Weights of a small mixture-of-experts language model, trained from scratch on English Wikipedia.
Size: width 256, vocabulary 9706, 45.9M parameters.
Experts: 64 experts in each of 14 layers, 32 SwiGLU neurons an expert, a softmax router.
Training: a variant of Adam for the experts, 297M tokens.
Below are experts of layer 4 (counted from 0) of a mixture-of-experts language model. Rows are named router (the router's row for the expert), gate (a neuron's input weights, with its number), up (a neuron's input weights, with its number) and show model dimensions 0-63. Each number is 200 + 30 x the weight over its row's rms, rounded and kept within 0 to 999.
After each expert's rows: "gets" lists some tokens that make up at least twice as much of what it gets as of all text. This comes from a sample of Wikipedia text that the model never trained on. Tokens count by the router's weight.

# expert 58
router,179,210,186,170,216,159,155,187,202,196,195,203,220,157,218,202,185,184,190,253,153,156,197,168,182,162,213,194,233,241,247,129,200,216,179,236,208,179,233,205,216,267,203,178,194,242,199,166,229,214,168,220,177,188,176,201,224,239,205,198,219,186,213,218
gate0,249,208,238,184,243,263,243,190,221,191,208,236,212,202,215,211,196,237,200,178,177,165,185,173,175,166,233,205,232,177,213,219,136,167,191,195,197,133,152,206,227,181,200,166,261,158,260,235,191,233,152,219,266,188,206,164,142,221,196,223,181,232,230,210
up0,162,161,184,214,155,171,200,225,159,204,176,145,202,204,203,197,125,193,195,173,217,258,201,194,216,256,158,187,178,210,206,167,271,240,200,197,160,214,242,213,227,220,216,252,192,245,159,155,207,187,253,171,158,206,250,175,225,128,194,213,276,161,154,205
gate1,216,210,193,165,178,178,249,221,161,224,199,160,217,227,215,199,103,289,208,186,220,167,229,199,211,240,187,185,195,235,192,133,191,207,198,209,164,184,197,208,180,226,223,258,164,182,173,148,215,218,234,144,184,189,188,207,211,212,218,194,164,216,167,203
up1,189,258,215,228,210,213,180,236,232,189,216,220,197,196,205,241,191,207,209,209,148,162,230,150,236,173,186,174,234,188,148,200,153,213,269,200,186,166,168,186,217,175,182,196,213,152,135,184,214,178,190,220,239,195,186,177,165,206,226,194,210,252,225,229
gate2,221,153,214,186,196,228,214,208,158,148,170,232,190,177,194,204,107,205,186,214,197,176,248,231,239,224,189,177,185,249,207,190,189,277,215,199,254,172,184,195,224,207,180,207,275,199,150,157,223,170,210,208,174,178,132,209,192,210,213,230,221,244,127,227
up2,203,231,197,203,225,217,238,188,160,199,196,166,159,156,218,205,262,235,169,182,211,207,196,161,137,209,240,210,210,131,164,275,193,188,214,196,161,188,213,191,202,189,227,201,175,212,198,205,137,202,263,229,224,210,310,240,231,173,171,205,195,212,192,183
gets: "\n\n", " The", " that", ".", "The", "\n"

# expert 34
router,156,238,196,217,181,197,190,222,206,193,224,226,242,218,168,189,189,180,226,235,165,187,244,140,222,221,214,189,243,258,209,196,138,257,189,217,229,221,196,222,157,196,194,145,155,228,188,203,224,213,162,202,197,195,227,212,218,216,219,199,148,206,156,207
gate0,194,195,238,183,209,153,174,199,140,187,239,207,153,204,198,203,239,140,203,219,138,210,180,211,188,172,213,208,214,210,197,219,204,159,242,134,206,267,226,273,188,154,182,160,177,174,193,229,152,217,223,150,185,194,202,224,166,150,234,220,230,236,280,178
up0,205,186,248,235,242,207,186,209,134,196,209,198,155,260,202,214,176,156,206,226,203,223,167,220,194,177,220,207,219,202,165,244,138,143,237,193,190,213,191,197,181,165,170,149,170,197,190,262,181,268,204,192,193,142,216,223,201,121,217,219,218,200,270,173
gate1,272,172,213,246,169,246,238,196,234,227,135,168,214,221,220,159,228,153,197,199,176,221,194,210,174,184,200,175,204,221,153,237,243,169,143,176,181,249,235,239,189,225,200,153,224,203,199,278,153,208,207,169,248,231,180,181,183,194,201,194,210,199,197,186
up1,187,221,169,248,207,267,173,210,221,174,184,205,238,246,170,131,159,145,183,247,153,202,192,166,159,180,205,202,230,207,147,200,186,190,165,190,212,239,216,237,132,197,209,119,217,238,157,234,175,257,181,226,219,250,188,223,232,211,229,234,201,214,204,210
gate2,225,130,124,234,140,190,178,191,167,203,198,210,210,159,218,240,245,206,190,202,216,196,213,292,240,294,110,175,198,213,192,132,187,213,220,195,233,215,255,179,197,213,234,192,235,229,252,214,200,154,189,216,227,182,190,208,219,265,142,188,195,193,219,190
up2,196,149,124,235,160,180,164,177,173,207,223,177,202,193,188,250,195,163,202,188,179,192,204,276,232,292,184,201,224,216,166,189,163,236,252,183,218,255,242,163,174,199,229,178,228,224,210,223,215,174,152,240,198,202,225,222,190,268,192,247,185,211,186,228
gets: ".", "\n\n", "s.", "\n", ").", "\"."

# expert 51
router,223,185,145,258,204,196,257,193,216,134,204,193,234,201,163,225,210,239,167,179,229,220,198,191,210,222,180,173,189,172,205,214,160,201,154,195,202,218,113,172,157,264,231,261,203,157,161,196,201,173,184,192,220,195,207,217,154,229,203,206,180,200,197,253
gate0,198,238,187,147,191,181,186,179,258,196,225,211,277,195,235,171,184,228,181,167,179,212,240,162,223,223,194,171,173,185,241,250,197,177,167,219,197,192,187,217,161,204,201,217,255,141,146,205,203,187,210,171,210,223,187,161,165,181,199,157,186,146,151,190
up0,233,171,235,219,191,231,203,208,182,181,174,214,207,256,179,164,248,186,207,204,188,158,171,210,183,112,244,190,217,228,205,146,175,179,216,172,177,201,209,269,202,197,206,164,162,194,185,178,197,161,199,208,201,234,213,131,297,181,231,150,206,201,207,222
gate1,233,197,216,252,201,196,208,206,187,187,212,214,245,180,213,168,194,196,189,221,144,158,178,185,209,235,182,245,173,211,206,207,193,255,203,216,166,159,195,180,168,187,239,187,162,159,239,225,142,217,205,226,202,249,178,165,219,210,224,194,164,203,169,209
up1,182,239,187,167,202,217,185,190,201,187,199,211,217,159,194,188,187,229,184,200,234,252,165,217,227,212,217,211,223,184,194,232,173,135,181,212,254,211,224,255,230,217,151,185,212,214,185,154,253,163,187,201,196,205,199,242,226,205,164,171,174,202,206,148
gate2,224,198,163,205,188,191,183,244,197,233,199,245,230,181,170,179,171,211,196,229,183,209,235,187,236,193,203,183,134,197,213,197,242,192,232,200,203,181,231,211,246,194,220,250,207,211,229,259,249,209,156,239,200,190,246,209,213,144,189,227,155,180,219,220
up2,152,183,234,200,208,150,159,210,212,152,217,214,156,198,215,210,154,218,137,197,245,190,161,214,223,193,199,226,186,205,175,209,198,190,212,221,222,212,228,173,191,205,226,145,213,215,200,212,211,210,249,176,176,247,204,209,220,277,221,167,223,161,171,169
gets: ":", " |", " | ", "0", ": ", ","

# expert 15
router,224,223,167,212,185,253,216,213,183,187,226,205,173,127,161,203,215,241,169,174,193,208,173,179,186,187,196,175,217,186,165,154,192,186,261,190,169,170,219,211,242,227,204,211,177,185,131,232,171,220,199,238,203,202,172,172,144,202,223,198,222,183,233,161
gate0,213,206,228,192,240,158,198,172,124,301,183,204,222,132,181,182,198,211,191,229,217,208,190,240,159,214,143,212,246,162,232,136,231,224,203,185,240,220,191,189,213,269,202,180,170,209,197,206,215,179,220,214,214,208,163,221,207,226,178,153,268,192,204,156
up0,200,191,191,210,141,198,155,200,223,197,239,166,157,179,181,182,171,191,177,236,229,203,175,232,187,190,209,235,201,216,186,147,257,211,199,221,243,160,206,207,182,220,220,209,214,215,192,210,220,199,239,188,203,227,184,172,170,167,234,198,218,227,163,229
gate1,223,189,181,213,203,222,208,227,168,215,215,164,258,135,225,213,210,248,187,193,180,213,186,157,173,185,176,222,252,203,175,186,202,206,209,211,196,200,242,171,184,234,209,176,170,250,158,232,219,189,193,206,176,211,200,205,183,184,204,179,186,192,205,161
up1,207,180,191,214,207,224,227,222,208,179,203,199,199,145,251,168,255,202,141,170,231,218,190,102,153,176,177,181,158,240,218,175,222,207,161,185,235,163,257,165,151,190,163,199,234,214,249,209,175,213,180,189,174,179,192,265,205,202,212,193,109,170,229,195
gate2,177,173,200,180,185,185,199,198,170,258,194,190,149,216,225,241,214,162,158,198,173,218,171,225,221,219,284,202,193,213,226,155,200,248,220,234,211,169,224,196,209,222,204,202,177,199,192,203,206,190,201,197,252,176,249,211,212,256,199,195,192,94,206,236
up2,177,200,226,248,204,236,228,235,175,200,194,207,226,247,191,225,225,208,209,214,239,162,222,182,166,237,204,248,204,142,149,218,200,156,210,209,240,261,157,219,188,207,210,193,214,204,192,192,204,252,231,164,171,188,194,211,143,231,222,142,172,208,238,184
gets: "s", "i", "a", "ing", " g", " G"

# expert 57
router,216,169,155,164,169,177,221,192,148,179,188,208,188,240,168,176,235,225,216,209,186,227,216,236,229,222,200,189,214,189,264,146,166,237,203,260,189,244,171,208,210,257,155,185,198,244,203,200,249,225,148,204,229,176,169,213,168,241,248,187,217,165,215,231
gate0,202,230,237,242,219,184,177,164,223,207,194,182,233,201,178,204,213,241,180,199,206,172,185,147,173,202,220,203,223,197,201,257,200,172,220,204,195,146,196,219,259,186,267,208,181,194,196,170,154,197,213,224,235,182,213,211,211,223,212,202,202,235,217,207
up0,199,217,180,241,278,154,187,190,159,274,191,214,162,211,175,153,231,214,177,216,259,207,128,116,169,221,222,205,267,150,170,243,241,230,197,206,193,178,185,231,204,205,220,192,240,157,216,214,147,207,171,206,180,189,191,222,205,175,201,175,258,246,240,194
gate1,166,200,160,180,192,188,182,219,200,252,224,234,202,180,203,140,191,216,241,205,205,174,206,169,174,201,223,240,194,206,283,155,226,192,196,207,240,211,252,232,226,220,173,155,180,230,174,178,204,213,207,166,184,160,192,180,207,263,219,166,187,118,117,192
up1,229,215,228,231,227,162,178,214,240,147,237,182,206,199,167,234,193,167,160,169,199,278,203,195,215,167,204,192,243,235,157,239,228,218,128,202,171,142,184,151,204,170,203,276,206,176,179,151,207,130,208,173,197,199,235,201,197,180,143,230,224,191,237,195
gate2,172,207,214,210,156,234,202,209,200,201,178,167,181,192,219,236,194,239,195,197,199,225,226,194,263,205,226,201,184,167,116,194,145,198,218,220,174,254,254,156,233,183,220,237,191,154,207,185,213,225,263,259,218,222,235,188,220,206,189,142,167,216,210,209
up2,218,210,218,230,190,200,144,156,198,214,201,216,171,250,222,181,209,213,187,199,233,226,247,208,233,261,222,180,231,183,167,203,149,198,243,174,127,219,200,162,181,219,232,176,190,210,194,200,199,257,211,223,232,187,230,217,181,222,154,148,165,189,219,183
gets: ".", ",", "0", "6", " | ", "5"

# expert 21
router,228,197,216,157,181,137,229,166,126,205,218,226,166,190,190,228,172,202,193,216,233,175,233,191,183,229,156,219,203,207,188,199,203,229,222,212,211,220,216,254,224,218,151,204,224,247,244,198,199,162,226,199,244,228,200,204,162,196,204,165,250,222,185,250
gate0,200,241,194,207,207,231,191,191,252,196,148,175,215,206,149,259,176,185,188,215,203,187,227,169,203,200,151,182,205,186,220,235,200,234,196,197,159,221,221,181,240,167,207,232,222,161,272,149,186,237,154,218,225,177,187,167,187,178,163,179,201,248,251,240
up0,171,163,210,201,218,194,134,183,190,181,189,211,222,194,196,195,256,247,225,180,206,194,210,214,201,192,254,219,207,267,230,224,170,189,214,169,216,143,219,209,224,232,149,203,173,194,176,197,214,194,220,129,162,196,258,237,184,226,215,178,201,197,162,228
gate1,182,220,201,147,197,193,200,202,198,167,124,224,187,139,174,212,179,180,256,149,197,203,202,222,164,224,203,203,176,171,229,223,174,168,149,232,203,254,164,197,217,183,188,169,178,173,216,178,198,223,196,236,220,203,217,202,213,190,180,147,210,201,177,227
up1,220,182,179,221,221,144,241,201,164,209,172,228,209,160,222,215,165,163,201,160,278,236,248,249,106,256,237,256,238,191,197,245,250,229,180,236,189,163,177,233,167,207,159,181,223,231,258,161,177,183,203,219,187,212,196,142,241,191,215,206,139,160,205,176
gate2,238,175,227,174,187,167,167,209,205,226,254,251,189,205,191,177,255,182,217,200,233,199,172,173,179,206,201,212,168,267,281,193,215,214,202,202,197,241,205,177,216,192,177,199,191,234,231,177,199,157,249,189,206,172,149,150,195,203,209,283,204,162,149,185
up2,195,245,267,181,219,189,215,153,166,209,189,176,172,215,245,225,183,185,197,208,172,168,199,268,198,179,183,204,202,209,175,182,208,163,164,270,98,237,178,193,119,189,225,200,183,178,190,182,149,207,161,221,207,186,195,202,258,177,211,228,201,184,165,241
gets: "2", "3", "1", "4", "5", "6"

# expert 43
router,165,166,202,169,206,229,192,233,202,239,148,146,205,217,213,189,147,224,174,245,202,182,250,220,160,207,241,167,200,171,250,236,165,181,182,176,211,199,169,210,237,201,202,260,174,190,269,175,209,219,238,196,162,201,244,248,210,177,165,192,219,179,198,239
gate0,203,185,210,225,199,247,281,175,178,163,171,199,170,193,271,176,182,249,164,220,210,230,192,224,242,147,183,196,148,150,200,168,220,219,182,168,162,177,220,184,179,217,180,207,193,193,226,249,161,207,166,233,187,189,207,230,269,175,180,171,239,172,184,212
up0,161,152,210,161,159,239,228,198,207,156,205,242,213,234,219,143,239,226,162,178,198,237,232,183,188,195,199,197,150,210,207,105,200,251,214,221,254,220,209,238,188,182,188,177,215,204,164,233,187,198,269,214,219,267,217,219,213,200,150,190,204,233,208,183
gate1,160,240,210,229,180,228,237,225,204,214,179,182,221,208,201,210,263,216,272,216,157,273,222,165,184,211,188,194,242,138,176,184,181,164,212,173,207,219,153,176,211,148,189,175,175,247,221,185,231,194,215,190,213,195,225,204,259,221,180,188,156,162,211,220
up1,231,194,241,241,174,200,132,196,239,233,220,218,179,181,225,217,183,196,137,235,202,193,175,170,250,198,181,224,215,213,215,189,207,197,198,212,171,181,269,182,201,202,183,222,212,185,226,160,194,203,211,186,232,211,174,232,234,201,174,199,183,226,138,217
gate2,215,255,186,190,174,211,252,195,170,181,160,222,191,124,212,229,128,189,204,227,236,223,211,160,207,192,167,152,176,197,218,195,196,243,200,248,248,286,182,188,186,186,191,218,156,183,187,223,189,204,146,196,238,171,176,189,258,184,190,184,176,185,173,206
up2,166,214,254,220,206,207,173,204,199,146,227,217,184,254,200,190,267,185,225,152,153,195,191,166,197,210,210,233,238,245,197,180,216,234,213,195,174,159,173,215,192,221,204,167,275,202,215,195,190,190,247,204,172,212,197,182,153,204,220,209,170,226,203,167
gets: "'s", " his", " her", " a", " its", " their"

# expert 49
router,246,211,217,242,175,254,176,188,231,223,183,187,201,195,202,201,243,244,131,183,163,229,170,185,172,187,228,162,192,245,231,207,178,189,220,203,139,196,246,235,170,213,196,173,186,127,226,211,128,181,208,154,200,241,159,182,180,267,181,184,170,243,192,220
gate0,227,239,177,185,214,169,183,202,219,172,196,227,221,215,190,189,225,218,146,244,207,198,182,206,194,189,205,238,227,251,199,128,170,193,204,215,139,206,213,221,187,207,252,234,178,188,239,232,182,182,208,156,212,201,189,184,224,150,182,199,173,238,185,224
up0,218,177,171,190,221,180,191,180,165,224,204,183,149,258,158,161,216,212,136,192,228,204,205,177,194,145,205,256,222,210,190,198,227,185,205,233,180,180,258,204,233,209,164,214,153,150,186,161,177,204,222,187,211,238,181,244,204,177,204,183,196,254,212,240
gate1,214,190,203,276,186,206,207,224,202,219,239,205,267,201,183,164,178,201,196,211,195,225,182,220,147,180,162,191,199,213,228,200,209,216,196,216,209,173,206,168,174,186,194,213,234,167,232,198,230,148,187,264,249,189,197,118,208,176,238,199,230,163,164,227
up1,205,215,181,206,193,233,222,130,234,228,227,201,224,189,117,203,175,160,235,266,199,198,163,167,189,153,156,217,194,219,165,193,236,175,232,210,174,183,244,196,166,178,226,230,189,221,230,245,210,220,216,178,170,238,173,147,246,196,160,234,251,161,218,202
gate2,239,210,147,232,223,250,183,156,180,179,218,182,219,187,206,189,191,249,213,187,186,219,233,205,188,179,222,183,249,184,206,165,202,215,153,137,207,185,182,235,234,160,201,231,203,175,161,201,181,144,208,189,172,221,158,183,153,217,250,198,267,150,175,162
up2,253,199,197,266,200,206,192,161,167,173,241,211,213,172,204,169,236,217,238,187,184,257,220,223,223,181,199,200,189,214,199,206,231,164,190,206,191,213,194,210,190,157,218,200,176,199,201,201,184,132,187,192,241,239,165,203,178,179,218,168,204,194,193,225
gets: "ic", "ar", " C", "at", "ac", "C"

# expert 31
router,192,176,170,228,196,229,218,224,206,227,203,215,180,212,142,155,164,155,183,182,211,204,205,175,182,194,174,198,251,177,202,176,172,180,201,216,207,230,217,235,206,197,186,145,220,223,250,226,164,192,157,193,235,179,245,205,159,192,229,167,178,207,214,166
gate0,198,181,175,208,209,148,208,205,208,186,218,227,177,175,176,197,207,183,243,170,234,260,198,211,202,178,164,255,194,237,216,195,203,229,246,255,158,186,204,167,218,147,198,173,225,237,218,234,254,217,155,213,211,218,225,168,203,127,224,136,197,174,184,197
up0,153,197,267,187,152,224,161,194,229,245,278,176,190,262,250,188,153,192,188,182,180,140,187,201,244,182,180,181,238,168,191,227,238,215,176,175,205,196,205,215,165,207,209,242,179,210,170,154,185,188,195,171,160,202,251,219,220,246,168,221,215,233,250,177
gate1,238,174,231,183,203,228,203,193,214,173,195,228,228,215,246,189,186,212,183,175,193,234,203,199,236,237,167,206,199,221,221,170,217,245,193,170,199,184,123,165,225,184,226,208,198,222,250,215,151,202,196,169,286,170,195,183,192,178,222,136,219,192,190,238
up1,178,207,247,163,199,182,215,241,204,222,178,186,172,221,165,275,184,188,199,216,201,248,194,201,169,224,190,226,273,199,159,175,200,144,172,210,191,175,211,210,175,175,199,215,188,207,188,191,250,218,239,160,95,213,194,209,172,283,187,194,184,186,192,173
gate2,229,201,260,180,214,223,174,194,179,205,164,188,205,194,158,135,138,171,212,170,183,221,199,236,197,199,235,233,226,200,177,232,152,179,154,172,228,212,164,245,200,223,157,221,196,178,197,225,202,252,212,220,212,190,167,214,205,143,194,227,146,168,225,217
up2,253,170,244,146,197,216,207,181,185,207,165,165,215,193,99,138,165,176,194,189,225,223,180,223,247,186,223,208,217,199,171,224,167,215,176,141,231,233,213,214,177,212,175,219,195,249,214,179,223,243,215,237,264,177,171,178,266,185,175,272,168,181,219,200
gets: "1", "2", "0", "4", "8", "7"

# expert 1
router,224,189,167,210,187,214,197,217,221,197,256,220,244,180,189,194,196,219,264,226,177,231,276,243,178,202,214,246,202,200,196,204,237,215,186,207,234,169,141,166,165,238,175,200,237,192,241,225,210,175,196,238,161,181,177,187,188,158,120,221,246,183,165,223
gate0,208,213,145,242,226,193,235,203,224,186,297,217,220,163,227,291,158,199,191,202,200,190,200,176,250,213,192,218,204,214,215,186,183,145,206,237,219,201,239,166,224,216,242,195,223,221,188,188,187,214,217,192,204,216,211,143,147,204,208,207,224,148,231,215
up0,209,182,212,198,250,186,220,218,194,179,253,186,246,199,207,137,224,195,153,173,154,246,195,170,114,257,224,228,246,203,220,226,246,221,214,205,139,197,127,143,185,184,185,225,154,229,134,198,184,206,265,205,166,223,176,194,190,222,200,179,228,218,235,145
gate1,228,206,198,172,231,204,168,151,200,212,214,196,208,176,213,172,148,219,247,177,196,176,226,217,182,207,167,123,193,229,224,165,226,219,179,234,174,216,163,222,202,204,154,215,191,201,180,173,155,193,250,203,216,229,171,250,203,232,218,220,154,194,192,228
up1,251,178,237,186,217,187,216,208,187,264,198,226,220,204,162,166,220,205,223,218,161,250,276,230,160,205,172,251,246,231,184,151,185,211,172,199,193,167,227,201,149,207,204,148,239,173,255,262,177,234,249,185,204,201,172,195,152,176,243,167,168,208,215,170
gate2,148,240,221,188,210,232,161,177,207,218,210,140,202,181,151,181,206,193,205,233,152,198,170,181,188,202,194,196,167,215,140,229,164,208,178,189,242,175,154,206,204,203,206,241,196,216,221,267,204,232,197,267,138,236,224,177,177,190,130,189,195,173,207,144
up2,202,155,230,220,210,163,218,208,220,209,189,221,248,230,177,135,228,190,169,212,197,211,294,177,231,211,149,253,229,192,236,187,229,187,237,201,158,202,194,228,187,203,219,134,174,172,177,173,195,210,216,172,173,167,156,208,174,192,272,154,173,216,187,192
gets: " in the", " the", " of the", " at the", " to the", " on the"

# expert 38
router,159,214,212,202,204,267,199,200,190,245,177,219,189,161,276,174,177,193,190,271,194,177,162,245,175,231,239,149,195,170,216,190,237,144,166,164,198,204,207,214,238,218,210,208,249,200,184,196,207,175,231,188,167,186,173,201,217,170,175,255,222,255,237,157
gate0,166,216,226,241,209,228,183,201,225,210,186,205,180,195,161,186,187,181,198,207,230,187,207,200,231,246,191,150,177,186,182,212,209,172,154,180,213,210,163,206,204,192,218,196,244,172,152,239,190,209,179,220,193,154,197,192,217,191,217,206,250,239,114,206
up0,209,245,217,237,237,218,207,165,180,216,238,197,228,190,158,204,164,228,177,216,151,146,193,186,171,201,221,229,250,222,152,222,124,237,185,165,217,220,203,161,223,210,223,238,225,231,203,164,199,195,210,174,194,170,182,153,220,184,163,211,204,223,170,264
gate1,262,225,217,204,149,197,210,189,237,214,186,242,220,212,209,169,193,171,236,177,194,197,243,202,169,174,178,196,262,229,232,194,244,249,204,197,198,230,177,170,175,157,204,210,170,208,189,168,228,176,162,188,203,173,213,228,191,169,166,250,220,240,207,172
up1,186,195,234,173,182,202,176,246,249,211,198,182,167,210,213,175,187,206,226,238,222,194,192,165,186,201,213,158,239,189,330,209,271,207,168,209,202,180,215,193,185,200,216,200,169,206,194,204,195,150,193,161,136,200,237,239,159,137,187,222,219,212,236,198
gate2,160,212,234,269,220,164,142,181,169,223,221,232,201,210,201,223,187,269,191,182,211,213,235,213,199,189,206,232,187,207,210,231,178,139,203,156,179,172,168,187,189,193,212,275,191,213,116,248,144,152,229,211,186,227,185,183,236,204,163,210,179,180,202,199
up2,164,222,186,149,154,212,154,229,199,225,239,190,220,142,168,201,220,236,170,192,217,215,187,222,219,232,185,202,179,124,196,173,201,153,209,190,154,201,233,249,165,230,201,234,252,144,129,236,220,181,228,124,233,242,165,203,203,221,165,201,172,192,249,189
gets: "er", "ers", "ist", " one", "s", " that"

# expert 33
router,245,202,166,277,225,192,186,180,146,207,166,172,201,155,176,195,208,214,198,181,215,152,156,211,174,155,237,177,221,170,173,199,200,210,167,228,273,227,208,193,252,181,210,183,161,218,154,198,167,226,162,260,213,175,231,228,158,168,190,199,183,169,197,201
gate0,193,209,195,242,209,159,207,180,170,188,181,232,232,279,216,199,179,192,155,187,198,244,184,144,227,219,187,232,215,188,156,174,210,175,253,157,171,229,196,195,210,147,257,201,195,216,208,181,188,233,207,208,196,152,235,148,196,226,194,220,208,180,133,181
up0,194,202,203,236,172,165,282,174,186,187,205,188,174,235,228,162,226,209,205,196,228,226,170,154,256,202,131,164,192,184,167,186,238,228,214,225,197,210,218,183,152,213,261,213,191,158,187,180,205,246,233,213,213,180,224,176,185,252,209,183,173,156,178,173
gate1,234,216,257,187,192,217,232,162,201,159,204,223,202,180,190,218,209,213,190,177,127,188,246,174,150,166,165,170,176,178,180,200,252,159,179,226,151,255,240,200,189,231,207,259,189,214,248,217,192,201,230,142,177,189,209,153,205,196,173,226,221,216,175,120
up1,180,202,193,165,225,209,169,181,218,227,184,161,189,183,192,183,144,198,257,216,159,264,193,206,201,226,166,163,210,203,200,193,236,177,166,214,218,181,244,181,168,204,217,220,249,203,277,219,174,172,206,217,214,277,155,205,210,176,208,208,207,226,211,219
gate2,223,178,172,213,192,215,118,192,211,211,204,188,190,187,211,199,199,186,175,230,173,189,229,162,227,192,166,222,207,197,158,218,165,237,165,200,211,214,208,150,138,205,201,194,179,170,190,207,191,230,172,172,223,156,259,200,223,176,179,156,206,241,182,188
up2,240,149,184,237,229,163,179,211,173,226,180,216,201,184,183,202,201,177,142,205,183,201,155,138,177,167,219,232,202,199,162,192,174,223,225,195,243,177,219,145,187,170,240,200,171,150,242,217,175,221,168,184,201,196,213,228,259,166,235,211,195,225,189,210
gets: "p", " P", " p", "h", " H", "am"

# expert 32
router,180,215,152,201,216,176,147,192,225,180,206,229,165,176,267,195,239,151,221,211,236,179,188,204,196,192,211,176,205,240,258,119,180,231,175,221,244,173,210,137,239,199,176,225,217,223,188,219,215,202,234,155,222,249,169,164,225,245,132,176,230,196,250,180
gate0,216,233,145,214,199,225,181,184,225,197,246,200,203,178,215,193,205,169,191,183,141,257,202,171,205,202,222,255,217,260,195,201,222,261,173,131,204,199,169,178,196,173,218,175,217,194,188,202,167,223,196,192,201,211,237,175,151,196,201,186,268,183,192,157
up0,165,161,230,152,169,203,214,200,201,209,142,177,204,212,182,196,191,214,201,185,218,188,204,198,238,186,197,205,233,184,168,261,213,186,203,228,211,241,226,211,191,233,229,184,174,222,177,223,218,155,204,242,200,197,194,237,269,187,177,215,143,190,152,245
gate1,219,197,199,256,222,245,185,207,181,170,164,224,208,193,212,215,180,197,196,194,255,205,204,192,177,274,147,184,215,214,173,215,191,248,132,192,192,241,206,206,206,216,192,233,195,201,167,174,229,155,157,225,194,202,198,160,236,155,141,194,183,195,185,231
up1,213,243,182,208,190,216,262,197,213,232,243,189,214,203,177,211,205,250,223,218,147,196,194,223,226,141,184,227,162,162,180,224,222,208,231,161,202,166,202,227,172,177,250,161,239,223,224,233,164,240,168,263,202,216,192,199,167,204,247,221,183,235,189,142
gate2,204,191,182,172,257,202,176,145,203,208,196,233,180,209,213,222,225,212,194,209,271,222,219,172,200,303,216,194,190,215,250,150,217,177,132,215,202,173,224,176,204,225,178,217,225,208,178,188,190,218,288,204,189,198,208,225,145,171,229,192,194,176,224,228
up2,207,207,194,231,198,199,205,210,161,255,201,182,213,191,169,204,215,246,202,171,147,255,232,214,211,206,201,266,194,199,172,194,161,197,196,239,193,165,221,168,198,261,215,180,256,185,197,184,173,155,250,232,173,148,190,231,174,187,226,175,241,137,219,208
gets: " the", " of the", " The", " in the", " to the", ", the"

# expert 13
router,176,179,159,192,221,219,187,178,196,145,206,238,185,218,248,183,177,193,201,223,206,198,155,184,219,131,225,153,185,195,209,177,178,184,228,206,215,209,180,167,234,243,185,172,223,217,188,211,168,253,246,177,215,219,181,250,180,215,186,151,208,233,297,202
gate0,231,185,195,234,198,181,221,187,227,156,191,234,213,206,216,157,239,220,175,185,226,254,158,266,205,181,233,215,225,211,180,204,255,150,190,211,234,199,140,193,156,190,224,242,181,193,179,224,201,218,241,213,183,178,179,203,224,165,158,183,189,161,202,174
up0,201,208,222,197,168,238,216,153,126,133,183,251,187,186,236,204,248,235,246,187,196,289,239,206,169,180,183,213,253,225,166,119,208,206,216,212,231,188,207,183,200,204,191,211,194,176,181,191,268,181,225,189,194,231,156,233,193,222,186,196,157,210,223,220
gate1,222,224,192,196,203,243,195,175,169,205,220,239,203,184,214,175,168,196,269,163,229,206,240,189,182,202,161,160,185,227,253,178,211,211,124,242,164,158,188,249,235,164,208,120,228,151,209,148,161,157,176,270,215,179,138,192,197,265,198,201,191,220,231,175
up1,208,210,179,227,215,192,215,204,190,218,226,226,211,225,248,175,161,186,206,239,173,160,183,193,214,232,141,160,191,239,220,228,174,265,197,248,184,197,193,197,210,122,237,188,203,176,219,173,185,219,177,191,197,182,204,216,194,217,207,208,233,253,215,187
gate2,227,194,224,215,205,172,173,182,241,227,188,174,166,174,183,250,205,206,214,164,234,220,234,162,214,214,218,217,192,205,158,217,254,199,165,210,189,225,231,256,189,179,245,175,156,216,218,201,223,272,152,201,195,138,205,195,189,173,200,240,167,209,178,144
up2,210,160,199,215,258,205,133,194,215,172,209,168,200,157,195,201,160,220,232,203,202,207,248,220,201,186,233,184,206,146,210,216,216,150,184,204,214,279,217,224,219,198,210,171,214,217,122,216,213,252,209,222,190,170,199,240,224,231,212,218,229,156,199,116
gets: "ed", "ing", "ated", " for", "s", "ate"